{
  "experts_per_token": 2,
  "d_expert": 160,
  "moe_layers": [0, 1, 2, 3, 4, 5, 6, 7],
  "router_score": "sigmoid",
  "routed_scale": 1.41,
  "balance_bias": true,
  "router_cosine_scale": 20.0,
  "router_bias": true,
  "tie_embeddings": false,
  "optimizer": "muon_variant",
  "batch_tokens": 131072,
  "train_tokens": 757700000,
  "steps": 5781,
  "dataset": "wikipedia_en"
}
Below are experts of layer 2 (counted from 0) of a mixture-of-experts language model. Rows are named router (the router's row for the expert), gate (a neuron's input weights, with its number), up (a neuron's input weights, with its number), down (a neuron's output weights, with its number) and show model dimensions 128-159. Each number is 128 + 24 x the weight over its row's rms, rounded and kept within 0 to 255. Numbers have three digits each.
After each expert's rows: "comes before" lists some tokens at least twice as common just after its tokens as in all text; "mostly gets" lists some tokens that are sent to it at least half of the time. This comes from a sample of Wikipedia text that the model never trained on. Tokens count by the router's weight.

# expert 12
router:162134104119124086140102128136144137100149161112111132124133074097175120085140122121156161116122
gate0:117134122119122078146118137141104095093115117094142145132122138150139074091098132125157154135124
up0:134097146119150128102096110117128125088156103159157167141098129157123090115139165159170136127090
down0:153146121117090138108140099151114135111134101140137138132125152139180128113145093117127144133134
gate1:107134050154154132142128171130130106098113150095110163140124117123149132115145111123114132134099
up1:150124079126148168115135121127126159157119093130131108162158121110129110148155111160128118114137
down1:119122102157156183100111135125148132100119108141158189136102123149110130116119096113152096111126
gate2:137113120132171118119140139105134107114123147166114124122140129122191116104135164121140103153106
up2:154091148136100110176112140109113157156122136159101129123109115150145100121148123101117128179154
down2:132076074130135148130144178122127162134132133106128092106131161145093117165168091126120145108160
gate3:124121127115102163136085118203138095144151134157115148174174084118130132110135152133137111145108
up3:131131132109126150149148131109127106111136113128088077131108095097147110189123086114106173109126
down3:110104100136159157115102137143133125101110112115150119106140131144122131158166112156089130089132
gate4:145155116131112099166122109134160145122134158096137109116143102142163185144152125092094109121118
up4:125122132122099135145158161106130106124140096138156097100132143133115111122154124150125119119169
down4:115136078127127122126126123154118163128152147130143088099106135125145174136155116112110109141083
gate5:137111135121085120133111150111141153134150162115157116157102121108150124109115093088147158129108
up5:133132137114077121126136107119121124121120138102134128139153109112091163147137124130076109138131
down5:121122136108095167146115139120129131099109098101141143104095114151126127154126136122097099136163
gate6:133128158152156170110176162131124138158104134090099138120148155122093107103123109112128162110132
up6:137162121089168147093166145152159120141126102128112117143074105117099120171133148139120136105172
down6:147103061101100114127153169090190121154152081105119149130139115130116133157175102118094130148137
gate7:144080091107159149136119092118142125111119109124137145106127145117137087151126125105132157120108
up7:094100156118144150103108138160117132128152103125116090087151095120153130116141182116130148154134
down7:097115125167096100093131094097132136123107164163135157105129205123115109122142149116111113107137
gate8:142123154118123090155106090136126159158104125130064154115121168149124123108138099111148175118101
up8:145113148138106130165127100109175142141150114101131161154152115124110147103122124107185075143099
down8:150116165088148081104133115161126158114136115128129101130147129117144117174129126134133132115111
gate9:146103111170126144104166137182154125134072177085152121134144176146120164130143110119119164183111
up9:131149174121158130117154108119116139142139126110125195131114117118195117134109136112101091130114
down9:112108093129158108116086079124117138137113118164131130123150147152152131136093121149174117103128
gate10:075137111101125150208109165113106172187112167128102128120118138082141146153126155101127141140203
up10:135140058145129101075120182131146142141135128142109113111137188129101115096130158104167143134123
down10:103162110113106138160132151149114091117094096126155097164108143158145134076081123125104114086139
gate11:143114108094123095121146127132123110153128146121131076116112092121131174086131152108135139147132
up11:116160125133135119103130124107097149088162059121151104116099092081145134152149153145146183162115
down11:068111152148119180127098121124110150156113138113195132090086114120136141112124130110079112144136
gate12:098159135146116106139126118089150095091120164105120133159122115116126121110127131131161152131105
up12:118158140165146088126169142184118155111154134202110126155118122161100103149127154151117140107142
down12:116117161122097142095090120117139170106160156117137129141140102117108098132096104125096105146128
gate13:114112142151123117164163132144125128121133126127135134092114128171158112105175108171098163154194
up13:157118167133081138098114101133095150117117124151140182119173099140111151180101121120126123094118
down13:126118127171144111134149104136172127130071124094142099140111104140142121132128136146178131130118
comes before: "-", "|", " be", "=", "The", " have"
mostly gets: " to", " not", " c", " f", " about", " can"

# expert 0
router:136093128105113129142131124130131105151181118123104089174131121118125115060062117127137160120089
gate0:131113094123100108135121141133119106142115094152120093132152120166097163153126137094109141090126
up0:135126118107152161130118110123133099130132132113125183153156104097099138112134124148152092110110
down0:143088149150123152105105113137123140107115142170129094151119090137145116178124105103156132156099
gate1:160132119123125092146086154107133116177133121096125118092146145117144096119130112147092138111149
up1:119127052115150156093132098140108163108126127175114081118171113133109107137156145177139147123113
down1:128176099091118113143093156133140137162161136087127137122137123116095168092141142143134132113109
gate2:114171122097136106128154151113092146131140086132126089149121116080184123101119147145164076146156
up2:106140168119151115102119123075089117113111100095109136127128147177102099104127125098127143104119
down2:144137142120163139136105118095169147136066133078101138128149123166125186119114127173178175110137
gate3:122144097164155127104171138148164107120114115107121152123112100143102131128101133177104134134099
up3:130140122101100087105136145171140097140117114118119128113155138134136157089111088069189123080172
down3:133089105136109143121104091091138110087117108129127133095105142143173099101130143175123148181145
gate4:145122151140185088124111152146086130119116123109056166089113134139111124120112111111140135151060
up4:121120136091087127147122132116117151120144161116108151092098153127133129116135153130141139143101
down4:118111145141116077145102129124107113117143116145121062110133106155101113145153122102145180163116
gate5:147122105132094098160096122103117091115121147124131153113156138120118093124169113163155148120129
up5:091136117123108151119145118180143176135091113122186131159104138095132140111125131165142128128185
down5:115117163115118113154110119157144125091124105101166142125155146133128123129113131135140136134147
gate6:188079124126106131186118131129119087149061120126148107134071172147118110139108126094132097157120
up6:125123101141102134182142136171145116112131143116157125128123163117120128123139147105126121096140
down6:118154127155128109155144084113106138129148164052140114107161095109113093144124077130121134142135
gate7:115122138153144105165113144097142112091121124148076093141154104132111117091152167094129123128185
up7:108144163163121138089117129148125123119166125131145119131128130138117177093102134111167148126152
down7:104111169108167171140178130133136115136128128146119098083138144127088145089158122154120101123123
gate8:139148142116158103125103121140118090116129172089144157081115139090121101157076147129115149098156
up8:140144172154144143115106127135125109076127122090112115143129072121133141122129112134171190118105
down8:153088070093123120144103066134148124142130145122109133125095094170168107150131153116108152123141
gate9:141128092132090149168145155089145112092136140158120146114100118152163122129121094145125137096110
up9:132152109126140099127115089097125142148206092180145095138197132112131131157140144120145150122110
down9:117118152108098123078140092119160163170105128082118148105053152124109132170089096106160134068125
gate10:148105161138133126084137096115129114125098135109121093144113144153123149072106115144096122127093
up10:104146122157115159119147152089099131100141097123130105100114098156099134110134184068121102099165
down10:126117120083128101117142114155141094105117136095191130152119102104115127154152123143150117094153
gate11:117115137151143155139135131111143095121120083129107125099174125157166102150079095169114113151122
up11:135144148146101161129108149133147105104131088115137144155144193152134125130142122109082149131103
down11:137095116095103109151116095117100101152118122182157136124137171157172115121102105191131119138108
gate12:136141152121060148093162152105140111141114098125144181145122138100109100120155144125107095128119
up12:162130111136106140127082159104109164129102164116105064132135134184117134122130112143113097099143
down12:141110112143102121130156125167117105083145095122087116150105113123164157118143123156102076154130
gate13:113129162169100097123072097144156167126140162064087137104143110136108116155079151112112125095115
up13:161101135147124086091123163099148137163134137172148131159122114129148099085147133108148146145154
down13:108115087140111150154093151127119116139089104104106134142118134128150070115145133140141123159137
comes before: " |", "4", "1", "6", "3", "2"
mostly gets: " ", " 1", " 2", " 4", "2", " 0"

# expert 7
router:115142161145163154170096143113113124089121149102083128137124116110143129136117140168076148072138
gate0:139113125091117135174176112144140122123126110107098150130138129149163100132148112144111149153141
up0:173114130136182155166117101138110148136169107132116136105124097135152127115176162147132116134129
down0:132147116125155095044133120079140121149104170115154127130101073121111133119128113109162136134130
gate1:118142086128146115120153090106072105113120146120150153093142096134136134138129125124113123147107
up1:126159126124161163131137078116126173153112143126140127119107112094158131102138130149126120113109
down1:192157134148131131153095127136121173119136091169167074140134100185134124129123150126094118108104
gate2:124125105121102139116136140115176171126118116110161172151161155104136113098123152151135147118128
up2:141100094131127106135111131120122190145159146129143103103127138113142148163124109101118161162133
down2:130111103134123107147122153125089131125153105143163100132148085105123157150103117130090103166129
gate3:164114134119146119115101130175119125181072137113142170135155136133142166127132124092116148114109
up3:118187151120140112122159117109129128129182119162115160115129156160144093140185087137143134132115
down3:098091093114138089159136079130150137144118118161135131134132095102064135107134093152117135138086
gate4:166098158110149118155126123107147132149124135153100082122128094129112069146143138169097129133154
up4:148126120135135056161122164094142106102163158186092118140137125149125196179169112117118086127124
down4:096146107145097170125145135152150114158146116127117156139136152099102161100175109113122137116105
gate5:088099105137161115155109150105135166143132144150131134124093107096147124117152156053106135088157
up5:111077124108119130118072169091129131137077196122134133108166128106104136122122126145119092131108
down5:096110096134146126142152100098150153118116113094123117075120102156060088141125144107075132127146
gate6:152078126127143138136141159094112150153136161134140132080171148127132160112141140144141113139111
up6:118104150141126182089115100104118164109139089105103131122151109136112153131145152113109092160177
down6:112142130131130115106133080141098092124129138098124166154113121151129120102132140120119108096137
gate7:106177131158169142168141154128128143142140127121107092065107125129169166160141119126123130101148
up7:101158150128130125129154085095116083143081115155138158139149134115125099171108117128160120161103
down7:118152142117122142124105084115116136178127121165142155097137144164102148170102149088111130149116
gate8:106090126170113143165126121145094120147076183093138138192112150127122096122136083113129101130117
up8:123104105098157133132129112139090153117135145136117133153171120110051183121117117095137115134157
down8:114134113108133149111101143152123172140118106126112109136198110136123086171094137113119157138117
gate9:135101133140127167114151128123099096165114127125122130081117133080151151157134116138107139118184
up9:157133120116168093087125126173129131127156115139135144123154146128113123151099112172149120117108
down9:095133123095085112121097108144128132142134105107120139109141117150109140125129112183164123138130
gate10:117157096175143111128114103098140154118086177124126153120136144082177145167155136116183131123140
up10:144108095108095111151098098142158121090116128104102152121176118122134149154130096106137172092143
down10:190142041086130146170143088076137075089153105110142140171124151155131155092100133119143154176181
gate11:196128119150097127098128141132117099126127119099111103136129160141142143117123097150091132132145
up11:150109142164111094145155135110172149147161154142175116115150113121151104165132103148160144124101
down11:121127109115078173154171135140124160123140110133133103118043077106115106142105094129133153149079
gate12:160116085141155117155103094128121138137136117153113161142128164118107165126111135126138122128148
up12:123109117128166109164120157139122176116135141132125127132119126110153106109096166171133117093136
down12:126129130108118103094170103095114101119156144134125113137090125116118155135111148099108093204128
gate13:168139123137136147127087108158090140143126097128119121108132133107163124113155117114147109150119
up13:151108128123121168081139095129143128127129147147073117104098150109152136055116150146101116215146
down13:116155150156136109108122115137070104122128119105143158125147103138104121110150152110089113105114
comes before: "-", "|", "\n", "The", "In", "=="
mostly gets: "\n", " October", " May", " \"", " August", " June"

# expert 1
router:097082099149145167129132152165142105143125110147108127151164087118135153121133131151125169139125
gate0:135108125167124145168133095102171092118158137114162170145136151120163138130122131112114116103092
up0:094131118095107169149175110091151112136108177106113118141173137103130114159151097105132061131181
down0:149139108178138103147147141113118113147101131167134148116108187151130124133073111156132133112101
gate1:084126103127128132114144119100109121147121124161133115103117156137120113139099169089196138149131
up1:084100163107112124151127122134160157104154123117105097095104130098124125134170133141108164169198
down1:124112174098126133119147140123159072098173097088136170125061117066132171097142135084104123152158
gate2:135164100120167094148087151112125129153184157104136139134165114123184122123151128159110139149112
up2:121140116143171137168103122098131138116092119090134132126135163126119129128087159119138126116094
down2:118122193125118098131130111159109128147163140094104144141158109100140116134107101123121133124122
gate3:135093120148147110100145110133125114138099111110167125123120096140140140102150138122143163122111
up3:156095131116174136138160106141132133122147097130142080114122127130097098139142131147129129156133
down3:095133119128117120165105091130153173182078135124119152106113139107120102134138148122153143123121
gate4:116106134118150137121119112123076127114140173131127188129171139119171113160093115172123120123100
up4:153132100096114080138102174114138183077128151148095127116095117103114117117128170126173145122199
down4:102156136170113088109132109150111112127135139152149132169147134139117119123155102114150160183127
gate5:152112125181163104120124143117111128138158161145113137090188110181132137143104120141122141132138
up5:131126080111103109100143152178135130173129122110087158150157121148121188135153138166092142061129
down5:065142130130182077122157149097130128115085131133132124137156133157159149119100112129088113177112
gate6:126135118140143140116110171156082109137166183091109119106141106134126107118122100137132173170098
up6:134126123114133090153150120139089149107107111155145140113117119097169087123162142141146109150135
down6:134153141116102122156163124124111124191184113151131156130169129096119161179137139103117136122098
gate7:143144127125138109134144115192161126096139119126133113189146094084154175118150124120160119135117
up7:194149128192133121139089119147156141114106175151131147096131154135146131120114173179159088127109
down7:097093164120109148164165136108146105116135094097142114132100137181132135152147128106135074084136
gate8:150130138158133133096103158172146122147113127117155174150164155116095135110142133095148156120148
up8:117135133153128109103149111094095130125164121133100149116153163119125107116129139121154138131128
down8:128154169088137105143095131088165134147145117120149135107118119130095166179125149166111169149106
gate9:105128088139165139121105135146139138128146132130137167167102115116118111101111132127164171162103
up9:155155186138157125079116134122161067112122132121134137100100109156124125162125128158076148097101
down9:134151104115129169136097100137163188134102131163102130115098142104147089080130145100101141153167
gate10:094126135153138114125101130151142113120110138092119151090146076200161120171166113107141131094109
up10:159114146143155111150079109118114096152113131151104096119097135139105127153147118178103128102104
down10:112118115127110184104121105112101147112124127156143132131155074137106128163132095173095172143109
gate11:173111129124131132112143133104123104111161117141145122128134125104106125137078122164129168105099
up11:132155147110141125087141114121141107138094157166123126138138147102151131132144087115110157155144
down11:120140158101121088125124110128135105103148121159136103162094119156120112118178118128143094189125
gate12:129137111181130109090178113158126144144171122146144115116108127138132142134085077131134099130153
up12:160106097159110135082097142141164106148144126101095142129128134106126154148111110150116134122092
down12:149158109175136143088092149129118126106112123094148114133124148145136102160138151136126111162148
gate13:122103119086108100132126111122110141158137096118131174162143137144118174097151167056106093167118
up13:113130084107144145166150130136134146112143182098104104130092111133127125166137144135135123142181
down13:147108157173147107132099114104147167145123143090109154107145139108126169123144120150145166121082
comes before: " the", " to", " in", " of", " by", " on"
mostly gets: " in", "ation", "ated", " used", " made", " known"

# expert 2
router:113156146096138149146149132185143121137116135108122110106113122145121121117107121115130159138141
gate0:162112150161111127126117153126158146096129147148138108130143131150112106173133136117148156122084
up0:113176095135095152148158158131076104165151061080148153161113112112173119111130166149143149099108
down0:110111138120137110081162133163116176107142157140143110135133136147076157109143163127139126085080
gate1:121157151180146157143161148125131090097135098103101122103130116099161115176113141088138109115094
up1:143104102144134111157102098139157124146168137078112120076126127112117144137137128178104115180143
down1:094107152150161142129090093135106149076151115081133116134097127086154132158099110090138142125127
gate2:130153118140139135171121095178149100137139128136141147123154122157081133171105113111148154123129
up2:158119152118100164165124100138125101121151094156143110114164140107101111123131153135085116133124
down2:148151121128110167127144143141145105086158116109082119102070196151134126134119130147157151106125
gate3:110124143118116106163114156126133121109079123135137120123143139134123111146072191121137119104118
up3:106105127156150120116152118098163149113130146096119103091125131126114099093169139111112077144132
down3:174108158094118119151120086137153161140150077153179116110151111141141099109144127150149120174128
gate4:171171120083106152135110166141142123082139156129136146170135126119144128126124126107080145130134
up4:091146076074165081165170148143115125137121155125104145111127151162099140146141161102131132124166
down4:121126128126114134127097119109093136124138176103105105139145155096159135106158123161129112156101
gate5:109151111146137153088115121110142134146117164104108131133155137114108143132166147153113147160122
up5:133139161119133170145108129140102109104096115129116128122111103153107099148161167113127128112128
down5:093150156083173108153122165136123123122105107141058125133162105159137128140184121145120145100146
gate6:107103066101137162140118093111138140100128183141112133102122105132158133108133117133119114182117
up6:147129154131121192091119152119125113128119110130122169116126110135093142072143117128175102172148
down6:108106141161095133148107099125163165141154160165118103127107160186171113136131117140152116159160
gate7:108149110118116160154155126151185105108105130117141127140104180121134122138153105115120104164125
up7:112126138092128144105133156144116111164142087121114132108121154113102119127141124149151086130107
down7:168144122131141113128120099086134163117134131146075121102121108161116100105101169181135144157116
gate8:112099107106115112147142105121150065132151141138114126125132090161144114143083141137143142124110
up8:110153103154176112135150169099099079139136134137089104138185107112132131157109121125107125149140
down8:116151109127165147137133180132137119120121134120111160135120095145079122090108129121117120138134
gate9:134107156140152147110129162159137129133128112137091141143130108118129079075130111091152163122093
up9:139149111112102121164132133109127147113143112130160116131109149123090149146060181140083136125135
down9:168098141129120110145117152124103146139160188123109147116139093098133111154111157176100144092103
gate10:091170117082162124165091094136127163108148115129093106134163102128119125109078148125122127137157
up10:130104145111119132173129101111107146106156134132100146113112148109139154138208172108156120162067
down10:119128165130117144127150130168081147115134149120160134128120172106095098140128104173104112145094
gate11:119136160078104109165110142100146119105148146085146151101147126135168136122112121055142103135130
up11:106133103124148135153103102162156131126106109162133132108146132162087144124109155102094126079150
down11:117142104132117154075151109149113130167123122121125110127134155182103147124091172124127171089190
gate12:121114146128142138140110146113111121105119147117103104116103122105104100117119093177132110117111
up12:130157103118135132084140124146109153138140102157165129131173090143146110142159121126096174138122
down12:125148113113114143130110119119129149124124121140123116130097133136156118133134097156126141159115
gate13:123147089096113119141124130127154115139106115102140116126093141078110155126127134105128122121119
up13:101101121148136146138116100118097114199138140115103106116116145113152088126122094136120133138132
down13:112132094132083166128128144101138098154096155093126154167163150156102157172122140114147123158128
comes before: " ", "\n", " 0", " 1", " 2", " 4"
mostly gets: " |", "|", " John", " Thomas", " 0;", " William"

# expert 11
router:147127126119184112159136117154177124135112158116114120161113155120102131105158122146125149125111
gate0:127134146101152106118153128091098144131081142151111125079136102103152133124160127159138106135109
up0:134105155110127162144120135157163155119121056122111078128123135146149188087150151096133104121118
down0:105149103169119100201146134134122093138151132137158168117085128112131124127124126144152140129134
gate1:117120119125143112147141127169135123115128117073116126170101093114135131121173130172099105144124
up1:125129098124149151166089180121115141121126154139126160122120123144144122095158126135116091105138
down1:146087096125082136104120087087108161116136127120161129122139161118106135100118149133123171139157
gate2:138160115138130106133108187123138104107144099069093118138096132152145139121100135126125151103124
up2:144093131141152140146087150121182173107111146140105116113085129114086136111158158111081134131130
down2:147150113129130103122107154136103073078151108133167124111144124092112128119125185143149125133119
gate3:132097096135172162117138178115087099103084105105154116118137124154125131141132125156126159187099
up3:134150087139117098137127124126126185142176122121117162146146092116118127150125119113136122134131
down3:135172147125131123127147168163131136147135139096194135137085185121136123119139147039138149074107
gate4:141137145185119099109122130130099117130106088116142118129125120134151134111121165119136146127126
up4:091101136121118140144148121146138126076111126153113156116114104102120142136140146136080184155190
down4:135157116130163110067128096152172125113121165140109137138121139143124059136106134104151126148131
gate5:149136107123111116142110086117121152152095140113147125144101115074140103107167098168138110142107
up5:082132140103102103143121121117126145154112132105167130123153153167106150150113130124115117122188
down5:127127146143152129117131165086131114099151153121104080136087138107149125097097132122088162157156
gate6:120168123131137158130138116128058146104123140125135157115100149110126119116148123101127128126113
up6:099111121154140136112132159125123128098141145111127110118169121141151101095068140136152078113153
down6:142115140111101100204077121101121151134105094103165161115143148133170141143124097114135127125065
gate7:144086137108164123102099087161129119156098126146117112118149101138112137145172116125115079118120
up7:155099179128124119106152112119092099104107114150097106110150133126153161117102119140099156146162
down7:135177116156112078107098137103135153129128142132114102119145155144116126152153125078148139116092
gate8:124103124122119148107126165132156123121122132075127095136156110132103090085174133157130108120192
up8:108177132112107149118142109131155158113114134133151146108148115100131184157121154135106106138137
down8:108189102122072114114115131130086094103132162126078142133131101114136108120105138131114185165134
gate9:159117129123132121147137113102134127132135112108099099130197137134128142107103131086111098109171
up9:127150149149135124120119122135095136083097154094126133098114100100138130123149092128130162084135
down9:127138173118126156091139128106122145126107113119123139115104103144151106117133121126109139124097
gate10:124145124150141132117096169115145174067173147122090145140078169125136145165150182130148144149136
up10:110044096096169133127177111110143108060120123118140096133127158208107119132159136120099169092152
down10:155132121156116106142145054145093075157118097148139137097160061134124136138121171162135129118073
gate11:158091110123153138106164085116139112114121136106097115162121087142136093118153166127153136136121
up11:115144115120146129144104122117156159137111094103118150156125143107092092114142129098099111124158
down11:103140108134136086151176105167144130130129127098104154090146125134158066110105109147145120122133
gate12:099128155122128120123156156136132100107168108116177100163102107170123184114089146110106110109121
up12:093123132111112129121111124108135140135159128161167108108135103123081189122185135156123151112092
down12:133160103125142142132141143133101104159127163156137168174112161118134137124103101150129115150141
gate13:102157152123121159139148129139157087102102137097121108168158067107126128136155090100133145151135
up13:144117159132118075139134126124117083144143097100118139162170118116142153130086119114150125148146
down13:108149125161054119122128139106124124122133131129133158156116090134116099107135111129131157112169
comes before: " was", " and", " a", " in", " of", " is"
mostly gets: " was", " is", " were", " he", " are", "e,"

# expert 10
router:107107109167150117116106153129139110131144139154116146120123125151090085153134099078113149110120
gate0:119083121135150065108104129200157147149131082158103131125144146091085133129147127150117177116094
up0:134131122107126144163140150092118142112099109104098153125161122169138131132156091146145124149154
down0:131140154113134140112135127122094154128121106114180083121108112149138167110091133120115117126123
gate1:152149171187112155074135148135177134141114140178127081150122130110113137108134076116108136148110
up1:045176127135119143122110138133116150151110158124124166135131138095132153095162124153113103132169
down1:098150115142098161044079100135126130098127155138152089117130118132137143130144161114110162202151
gate2:131092113140119109110123148155127159127129105167133099120088090137133098096129136123126140102183
up2:079178129158119113084125137154110132161150102122073138138116110103097100138114137135118149114182
down2:100115123162120119135122185129097120135151136119148133121151080128132148112124134097071153145156
gate3:099156161128117116130143161144134072090152113094125069134158117113116123136104111115133130142109
up3:145100134187132091117096118143099127090120108135141166120092127109118137143141110122104143092146
down3:130127121152113143125133120130170121135106113168163091128118155112119122110109129122154129162119
gate4:057135099092122109099128125122117137141140143165129142126119089133169132188126095115113142126106
up4:072100106108130157108106139153130140060134132110120141116138136107133082112145172139150137135137
down4:108118094104123119108170116110158112121143152104163143111135150088122139100126145136161159113095
gate5:082111130175139104142119122099111091078122131162135144171137135161123130137123097104150108130112
up5:147121155141126117152111088079153140132114104085119139155137135120188111123152057145123077120140
down5:133089121145155146104142115114119100147143119178153100138145108104157121134116131084106129111159
gate6:139128150091085110165142150110117085091145152143134139138095109162133164104113093143134150136155
up6:147117113077133152098143161129111144105144105121125163148120122134105089125121166139151111138129
down6:136152134128111154117126102119120137117102137151147112133125128123169099104090132157150133131148
gate7:119154177116130132129074134067142130134143120144094122107136102133102133114109120145114148134138
up7:164089116101084117161128152146095163167123116134114101145108143120135121128108096151123098121148
down7:134127135120111100110135116118169126136119129170159139130106145138158096143106117088088092123133
gate8:143111127135089166124145174083176156128101158169097127076113120070096136128123128126096128103137
up8:140096114074089094117148088176128100121110138130129128134122117105103123132090130124161107125151
down8:122118136165084156143104110119155151111117134137141124073122145057101142168156099080102136116165
gate9:131152141105126108099131164127123151137102119159148131112117131121126087135107153138137102155134
up9:129106107118122106143130156152145099113150095155143114130137114121115069140148158122145106140112
down9:127159117115123114127159126093133159147136149132125109136077113113180155181104165134145118130108
gate10:149124181137122102110133131146116103090105135104122091146152104131127099135115093157136128116085
up10:150108116131118148091155123118179132130117126119150114125123085193135134115120155119125092129136
down10:143125129111132123137152141128115101141107108162124139087120145154131138124124090117123124110128
gate11:146133112105115141156145130150128100158151083149170123108091141140148091102107093111134127120123
up11:125127171119150171110095130150117149139069113137153098145092084130113134146119142143134128109150
down11:160148171082112117112113188148118126108110159118147102114153139116128109139164149153142153119113
gate12:129085132126147115086093150146089154145131139127131108123137093169104148111116144138148131118130
up12:143123139121164108096128118111180124178079149159148124118135171109132110151144162134157167103147
down12:134140118145126127132142177153117124061082111158114134179099132124167119100117099087148092124098
gate13:148072132145138116113135131158179161133137163154118100141183159159118141131170091117115113109134
up13:177111144102162112140110209125144155149129135123082140168162121107111126135141168162089166094105
down13:112114146152131139115184087158107124134123108152102157098125159168147115153154158106154120133140
comes before: "\n", " The", " He", " In", " It", "ing"
mostly gets: ".", "s.", ").", "es.", " over", "a."

# expert 8
router:139105141127168143113108105130147149138142127163087136105083141155146164073110139154152117126122
gate0:128082086120140186137099113128116152116140157133083162088132125129156112161111187128086089124128
up0:103089133123120119123165142153127099109132125112142113102165122159102148122096124126137086122114
down0:131163148132124139149131144159117093119127125110173087130169114119082153111166111105084128128129
gate1:135095120111135117102116135136137112153098137157116111112135099173143175094129146147109104102125
up1:097157134124145141134103135117106089122143172136116110105136136102168162149125114095154137118121
down1:099157181153118133119111125139155146111096098130130117119115135087135158105153124163144133148146
gate2:150101126116164120119113091154134125123137137123127127152166148138169142105139137108129157141124
up2:148096145159132118127087121123175068075131110098129107135134103133114131164115130140116122142132
down2:138146170077128089123136117127103128125187113143136139105124165169121091100129169127135154153133
gate3:127114088163146103143118141144129114130142102166137131144103124127142137168121102115144132182088
up3:139096103128122139158124109147103104126157119088088102165115150129101131135107153149138114140151
down3:149142148164157140160131124140132162085127151114095134163164090100111093122131094100132105154157
gate4:118147110116175130104158131162140133099118173138107147081133119141074137142107134141133149132096
up4:106112188133095098093152125143151129128118144163104105109139165097162120134133101116141136111124
down4:153135108118163121118138157112094117144146111151161116097124101160083116139139126153149109111106
gate5:127144102141186131132139128170160140070128129142143161130120115145126127153138152130159139130131
up5:149106131131197116194105113106137147178135141167131131127095115135137140092110182132121118088097
down5:111093160111129074118146136130133108159125132144132102124143153135150112147125122135078168147124
gate6:090116167159123124111130097125157117098106165138095163135127106152123106132180112146092117154113
up6:176112151077130117141097089152075134173128099094110082132146148119143181147091170126130127159147
down6:138143147158117159128104100155131108169119141150142143105131113136136112137136144150193100135083
gate7:148129128115155150130140145095137184119121141127128143134106079117117131098110131145131130128064
up7:132119144146117132140111097132085092100156080122134112136148120117140166175099053091127164142156
down7:121096131085131111093140144085142098124140136138127114131138153119112095094144129127099099179161
gate8:077068074108159106123123116107107088146148131113148145151127122123128096140108086106163142171156
up8:116162117139159148130098104115125093119100126122145100115098176150112093094131130167117161180077
down8:118110117169117169185142103110128141116129127142139102103090112144120151131123112160136131104148
gate9:138126151129160119135129135166181098150127123129117119104108132209094093076125136123140118087093
up9:106109154120147207109135123122101126127152113123117157083104132157123170079155111121138125127109
down9:125090122137118119127127077141152149125143170141102184138094124085159096186113141146093118126115
gate10:107135127095124169112153115141120129113123135090106115076132124125150101159109139157174144158163
up10:113095149095153140129128155122108132158117155142138103115107100123122139120100115119131131131154
down10:157112149148080102089118158123152113126128105123090112128120116131187174119141125107138159123111
gate11:116162114145158144141095115076130137098144098158074124142137148143088123100113103114193087090113
up11:092152097154110154117125104132108123169131115108137124108115137118146134074132137089137115135064
down11:123143137138105124119135117149144124126175170115095104125114146144141156122147091104111105163169
gate12:153108173121125154110139116102115144107175152130125122156085136121116117112147116154142110113159
up12:119152115086128128123138124182112133080171153144133110147165124130103124143153140133116138149122
down12:124134123132135177117118113148110162143166168112069118121113172169119133130158094125121111061144
gate13:177123132065172135085106144145100136102161168138129102106159088137128134117126135147157135137169
up13:180165113119157126124105149135158152144176102133139075084150149170134142105149144180120113098128
down13:115067110155100127146159096100144097123119135137114127128147123077140133137122107140143155144154
comes before: "\n", " and", ",", ".", ";", "'s"
mostly gets: " American", " University", ")", " US", " York", " States"